Experts of a small language model.
Training: a variant of SOAP for the experts, 393M tokens, 6000 steps.
Below are experts of layer 3 (counted from 0) of a mixture-of-experts language model. Rows are named router (the router's row for the expert), up (a neuron's input weights, with its number) and show model dimensions 0-63. Each number is 128 + 24 x the weight over its row's rms, rounded and kept within 0 to 255.
Before each expert's rows: "mostly gets" lists some tokens that are sent to it at least half of the time; "gets" lists some tokens that make up at least twice as much of what it gets as of all text. This comes from a sample of Wikipedia text that the model never trained on. Tokens count by the router's weight.

# expert 8
mostly gets: " University of", " place | ", " Minister of", " at the University of", " President", " president"
gets: ", ", "–", " in ", "| ", "- ", " May "
router [121 128 125 123 113 165  87  89  63  73 182 160 145  51 107 165 159 152 174 148 115 103 109 133  85 160 106 130  90 138 140 148 124  86 106 166 130 112 156 126 130 119  86 113 145  92  94 110 142 126 107 111 123 145 134 152 134 129 113 123 125 177 129 165]
up24 [149 112 124 127  74 126 104 116 110  98 165 168 156  80 107 138 141 132 129 125 119 119  96 123 114 157 112 133  97 121 132 118 112 160 137 136  92 109 145 106  95 121 133 165 124 129 135 108 156 105 107 137 121 130 105 136 128 167 125 104 142 129 192 113]
up25 [132 111 134 102 126 115 181 138 118 186 135  86 124 154 160 159 147 161 131 106 105 144 108 131 137 128 148  83 150 137 145 137 153 155 127 142 150 140 134 108  73  89 116 178 146 151 136 108 154 132 165 133 118  91 117 123 130 106 143 130 148  68  98 177]
up26 [125 150 117 158 159 142  57 103 178 107 119 146  77 134 130 107  95 101 127 139  70 136 108 125 141 102 127 123 134 117 135 170 125 131 116 122 134  95 127 116  62 159 134 128 121 170 131  96 153 104 114 103 105 137 128 147 129 104 138 119 135  85 134 129]
up27 [115 154 139  97 129  98 133 166  92  85  89 107 160 109 129 151 137  87 104 154  96 128 146 149 132 168 109 129 165 138 141 135 151  93 117 125 135  98 107 176 115 122 105 137 118 132 144 148 150  58 131 132 147 156 123 116 158 126 161 119 155 190 148  97]
up28 [161 135 126 142 138 127 143 154  86 142 198 127 159 102 112 146 174 134 109 125 115 135  75  94 133 138 138 134  50 134 167 165 124 122 102 143 180 123 129 119  81 118 136 149 129 103 128 113  96 137  97 131  96 171 118 151 133 133 134 101  99 155 144 143]
up29 [123 101 132 119  96 113 118 108 131 162 147 108 134 105 121 119 158 142 119 166 141 137 101  86  92 138 136 216 137 133 150 211 134  85 123 175  78 124 123 130 130 142 156 131 152 128 142 121 117 104 140  95 130 117 146 108 125 134 159 114 134 169 172 126]
up30 [158 130 132  89 120 145 101 131  95 112 151 133 130  89 132 123 162 142 104 107 127 164 142 134 129 150 136 143 128 123 127 159 121 113  99 111 129 106 128 124 136 102 134 138 124  95 136  78  95  96 123 117 145 129 150 110 128 156 123 148  96 146  97 135]
up31 [129 118  96 124 108 128 116 139 131 113 145 107  91 132 142 104 162 145 136 137 108  98 159 114 125 131 155 124 126 124 126 100 116 129 133 146 119 103 120 117 175 127 152 157 150 145 111 155 138 122 140  97 159 158  96 126 139 135  57 150 142 103 135 121]
up32 [124  91 109 133 110 114 140 171 122 123 125 158 149 130 116 139 121 147 170  98 123 165 132 135  96 145 124 131  67 143 125 157 142 138 121 140 134 155 145 117 124 144 110 109 126 135 149 124  85  97 135 126  77 139 129 100 126 138 129 171 176 106 113 165]
up33 [127 119 120 105 138 126 120 115 138 131 149 131  87 134 130 108 204 147 124  68 106 106 124 119 115 134 115 120 101 134 133 124 149 111 113 108  83 108 121 126 102  99  95 126 109 128 115 125 122 105 131 136 130 115 127 101 116 154 118  94 165 110 118 124]
up34 [137 174 100 139  37 131 106 160 128 122 161 130 122  80 136 130 139 119 108 103  68 140 134 152 125 165 141 181  85 144 122 114 105 108 115 137 111 154 146 136 107 102 174  87  98 110 138 149 176  87 110 117 149 123 142 121 151 112 149 167  90 166  91 155]

# expert 2
mostly gets: "andidate | Votes |", "| Team", " | Notes |", "|---|---|---|---", " % |", " |  | C"
gets: "\n", " |", "\n\n", "|", "==", "andidate | Votes |"
router [175 126 137 127 146 151 138 146 102 130 127 135 141 113 137 129 165 168 111 108 109 125 134  99 105 164 152 107 114 117 143 171 124 133 135 169 142 145 123 114  99  81 133 124 113 154 113 122 134 114 142 121  95  97 116  79 125 133 143 136 137 124 114 114]
up24 [105 152 129 126 136 127 156 147 123 100 157 165 139  96 117 177 119 125 112 119  81 139 124 152  85 156 111  71 159 115 115 135 154 121 148 131 134 124 156 116  97 117 104  97  97 124 114 196 110  75 110 127 138 105 171 140 128 162 113 147  89  95 129 131]
up25 [ 96 168 124 143 143 140 145  99 144 120 131 134 164 131 126 160 139 138 133  96 116 133 136 147 139 168 133 128 115 140 116  55 117 122 147 131 131 116 120 136 112 115 134 130 148 163 165 132 134  76 143 114 122 130 112  77 145 112 147 112 108  99 173 116]
up26 [ 81 108 123 123 168 118 147 126 164 130 137 129 104 154 115 133 114 145 121 161 113 115 147 132 110 171 123 114  80 106 102 159 145 130 114 127 133 142 147 132  95 121  96 143 113 153 117 145 127 126 120 124  91 149 132 120 141 136 148 122 124 160 127 131]
up27 [121 112 142 132 156 130 137 126 141 117 124 134  92 105 169 145 128 167 126 139 117 114 159 115 100 136 122 119 102 144  86 149 119 137 101 106 144 128 142 119 128 104 126 122  84 121 105 100 128 163 136 121 162  90 121 138 124 160 115 100  99 155 140 114]
up28 [ 99 132 119 108  97 152 165  81 148 148 135 129 108  79 134 159 142 161 104  98  97  58 149 142 121 161 110  97 118 129 162 154 132 109  87 130 124 117 138 127  99 128 128 141 120 183 135 139 145  86  73 130 124 163 147 118 133 158  92 146 139 106 156 133]
up29 [135 152 135 139 123  97 102 167 148 124 123 143 102  80 143 169 164 150 179 135 173 159 108 125 105 176 127 138 122 127 127 113 143 153 114 135 119 122 103 108 159 134  97 176 111 164 112 137  91 137 135 122 172 114  90 108 138 155 102 137 173 139 115 103]
up30 [127 145 106 147 145  79 159  95 135 114 149 123 118 128 130 130 114 141 129  81 109 111 129 156 115 173 152  74 127 132 133 123 112 143 118 128 160 141 110 162 143 141 131 143 135 119 146 130 104 107  94 130 142 117 143 117 145 153 128 133  98 149 141 140]
up31 [164 102 131 138 106 167 125 127 122 125  87 139 111 121 114 114 157 120 136 132 179 153 107 122 125  88 154 119  98 133 139 106 112 114 140 119 112  95 163 125 122 158 148 124 124 135 127 144 140 106 126 118  84 120 119 121 133 113 141 154  97  93 109 153]
up32 [129 127 109 104 172 115 105 123  76 109 154 113 123  53 152 142  99 121 115 114 136 128 175 149  89 150 126 158 132 133 158 151 126 142 139 138 135 182 130 140  97 150 126 154 142 154 127 105  90 138 148 131 130 106  95 120 143 129 123 169 131 145 106 155]
up33 [149 159 104 117  93 124 129 132 141 113 134 101  90 126 112 147 127 159 109 122 149 125 153 138 184 182 154 101 128 134 129  91 157 133 134 182 101 114 113 104 137  95 105 116 149 171 127 138 130 161 118  95 129 132 115 139 137 128 146 165  79 156 135 172]
up34 [119  68 124 158 173 165 135  90 155 120  87 127 101 149 107 117  78 110 125 125 120 148  87 151 124  46 148 103 112 120 128 131 126 153 126  95 143 111 154 127 119 160 102 154 139  93 126 119 104 130 114  95 110 120 151 121 131 161 136  91  86 127 175 130]

# expert 13
mostly gets: " | \"", " | \"The", " \"The", " You", " | Episode: \"", " \"I"
gets: ".", ").", " I", " \"The", " My", " The"
router [128 130 122 129 129 119 196 128 126 129  94 117 120 147 165 116  99  99 109 129 143 123 115 120 141 110 153 123 118  89 145  65 130 115 122 138 127 113 131 104 169 125 150 133 114 143 156 100  73 105 128 148 115 141 127 116 146 118 124 128 169 160 140  86]
up24 [106 160 144 160 107 130 117 141 126 143 105 124 140  98 122 118 141 157 123  89 182 140  83 153 117 144 121 128 151 128 137  86 122 147 111 112  92  55 144 108 169 126 130 171 148  95 147 121 137 181  94 129 178 133 104 108 134 130 130 135 149 139 133 191]
up25 [124 102 119 160 121 120 128 147 127 124 129 141 129 134 136 101 137 134 137 165 149 104 174 126 114 143 101 117 157 164 116 174 114 154 172 139 134 125 134 134 125 126 148 102  97 168 121  83 129 150 173 115 128 151 125 107 130 153  93 132 116  67 133  93]
up26 [121 142 123  74  92 141 130 106  90 115 139 166 128 110 121 121 102 147  91 164 120 130 148 115 168 142 136 110 123 152 104 136 119 106  87 139 146 160 185  99  78 131 124  90 167 122 112 112 132  39 171 137  87 149 166 155 129 126 127 169 123 126 110 159]
up27 [161  81 131 128 152 134 150  98 145 136  95 145 101 148  99 124  86 158 134 121 173 134  98 176 128 101 173  93 103 104 127 119  98 126 136 130 119 133 131 148 118 149 102  95 145 142 116 139 141 174 103 119 142 142  83 105 120 119  90 111 128 100 122 128]
up28 [111 117  99 116 142 120 109  95 208 138 133 101  47 116 134 119 122 114 132 120 132 141 104  98 102 139 115 159 101 100 135 119 101 146 102 146 142 105 117 139 151 121 136 136 128 124 135 144 131 131 118 112  96 121 129 119 126 146 146  61  97 167 115 164]
up29 [153 139 112 158 148 123 123 110 164 122 138 141 130  95 130 133 168 140 130  94 106 115 117 166  71 119 122 105 162  93 176 176 127 144 111 107 159 168 173 113 149  95 102 173 148 144 124 129  91 119 150 122  89 123 140 133 102 136 111 169 128 115 122 152]
up30 [112  89 131 129 141 119 166 143 143  90 132 118  91 117 116 127 116 149 105 120 100 181 181 149 109 110 133 117 138 109 161 157 157 153  91 151 129 156 119 125 133 112  98 151 147 143 132 146 134 104 121 116 150 111 137 141 122 171 149 182 150 115 116 194]
up31 [134 135 131 146 164 160 104 129 168  99 121 108 105 118  98  82 110 153  86 126  53 161 129 131 138 161 127 112 149 111 140 143 145 132 130 114 146 122 179 106 112 129 101 103 127  95 124 115 144  71 172 126 175 133 121 141 129 106 138 105 223 149 115  81]
up32 [147 133 131 135 130 128 162 103 162 124 111  99 128 157 143  80  97 127  77 114  88 138 108  99  92 123 134 125 164 104 125 124 109 104 114 166 138  96 129 132 113 111  91  91  58 120 161 152 144  63 113 130  99 117 117 121 135 124 147 125 170 126  96 149]
up33 [107 139 131 130 125 145  93 180 159 111 124 131 162 119 131 135 141 142 120 129  80 116  89 120 139 147 121 144 102 159 137  87 156 106  95 123 125  86 123 119 110 125 132 129 130 135 109 166 159  58 123 121 145 101 143 132 129 157 105  98 102 146 120 106]
up34 [164 144 131 104 134 127 120  82 149 101 109 144  88 149 129 137 135 142 121 107 137 167 162 135 141 114 145  73 144 126 132 173 147 150  88 151 133 122 153 123 116 136 112 132 117  99  89 172 122 147 130 131 102 128 103  91 141 137  96 131 144  90 106 155]

# expert 3
mostly gets: "°", " (age ", "- • Total: ", "% | ", " km^{", "′"
gets: ",", " | ", "% | ", "′", "°", "-"
router [149 102 116 128  63  68 157  63 143 128 140 134 102 136 156 131 137 157 104 131 104 119 142 151 133 128 149 109 113 146 116 178  90 114 145 145 137  72 113 110 138 131 159 125 126 129 126 111 113 104 114 113 144 120 156 132 160 169 106  83 115 160 150 151]
up24 [137 154 120 153 106 100 126 133 166 118 159  94 110 107 146 155 125 160 162 175 161 108  91 122 147 150 116 175 119 111 121 173 116 146 137 122 123 116 165 122 105 109 161 128 155 167 112 133 121 113 120 123 135 127 142 133 104 127  78 143 129 118  77 121]
up25 [122  78 140 146 110 113 142 118 114 102 145 120  88 178 121 169 171 150 130 130 128 117 149 124 172 111 170 164  68 139 118  95 124 122 144 142 153  80 150 150 128 116 139  98 130 113 129 157 111 128 112 128 147 147 145 102 152 158 124 130 157 183 136 104]
up26 [139 128 125  91 140 122 171 157 173 126 154 142 170  87 137 142 111 139 132 142 121 146 159 126 101 120 144  76  92 141 116 155 131  87 112 176 137 139 158 112 131 144 127 129 179 145 159 100 170 160 102 136 152 127 123  99 133 132 138 130 110 148 143 185]
up27 [156 180 135 103 152 125  94 135  74 119 177 168 146 112 129 135 149 164  80 126 126 102  90 105 108 130 160  92 129 105 127 174 135 119 107 126 154 118 171 131 110 122 136 126 128 110 118 106 163 174 140 137 111 144 107 119 155 111 151 123 111 111 105 128]
up28 [132 113 140 165  86 104 122 135  98 134 125 152 115 157 144 145  78  89  97 161 110 110 103 120 106 124 150 115  78 139 148  94 157 132  96 106 139 171 134 102 121 121 114 112 184 129 146 124 105 112 156 128 133 145 127 126 128 142 122 130  80 123 116 152]
up29 [136 179 141 151 166 108 104 143 134 138 128 114 120  61 129 139 127 121 132  98 104 118 111 113 124 162 147  62 156 118 137 126 128 148 119 127 164 155 126 117  92 133 127 123 131 139 144 104 108 128 124 137 147 142  99 122 120 184 126 127 124 153  98 107]
up30 [146 156 105 129  97  96 178 142 179 126 102 135  95 121 117 130 125 128 153 126 157 149 120 157 106 125 144  77 133 133 123 100 130 144 106 118  99 136 133 157 146 121 141 108 165 145 173 115 134 139 122 114 125 143 138 118 126  97 129 110 128 140 168 130]
up31 [132 146 129 116 123 142 192 139 150 121 129 147 114 105 113 148 170  99 142 183 143 111  80 115 159 115 134 106 139 122 106  95 135 147 130 142 175 175 124 150 146 157 132 157 101 154 126 107 145 118 113 102 121 113 130 120 120 137 157 123  97 113 141 146]
up32 [151 116 127 180 109  99  92 106 121  90 136 126 100 125 139 167 115 125 136 153 107 131 141 136 135 106 115 100 106 129 155 129 147 133 128 135 126  73 115 125 121 151  86 134  91 126 114 133 115 115 113 130 115 118 147 145 133 111 141 104 117 155 175 197]
up33 [159 135 104 127 140 124 131 114 109 143 130 122 118 111 129 175 108 184 141 132 146  83 126  98 113 137 132 101 147 111 123 166 127 116 152 142 135 121 130 114 149 103 142 127 136 168 123 138  91 203 159 119 118 146 127  79 139 146 128 118 147 137 148 140]
up34 [134  98 140 161 152 134 185 135 101 137 110 178 124  88 123 129 134 156  93 145 103 134 135 104 115  84 156 117 155 155 103 147 120  92 130 125 153 122 124 116 139 129 148 130 111 168 132 142 134 116 128 122 146 151 117 128 141 175 131  92 159 185 162 126]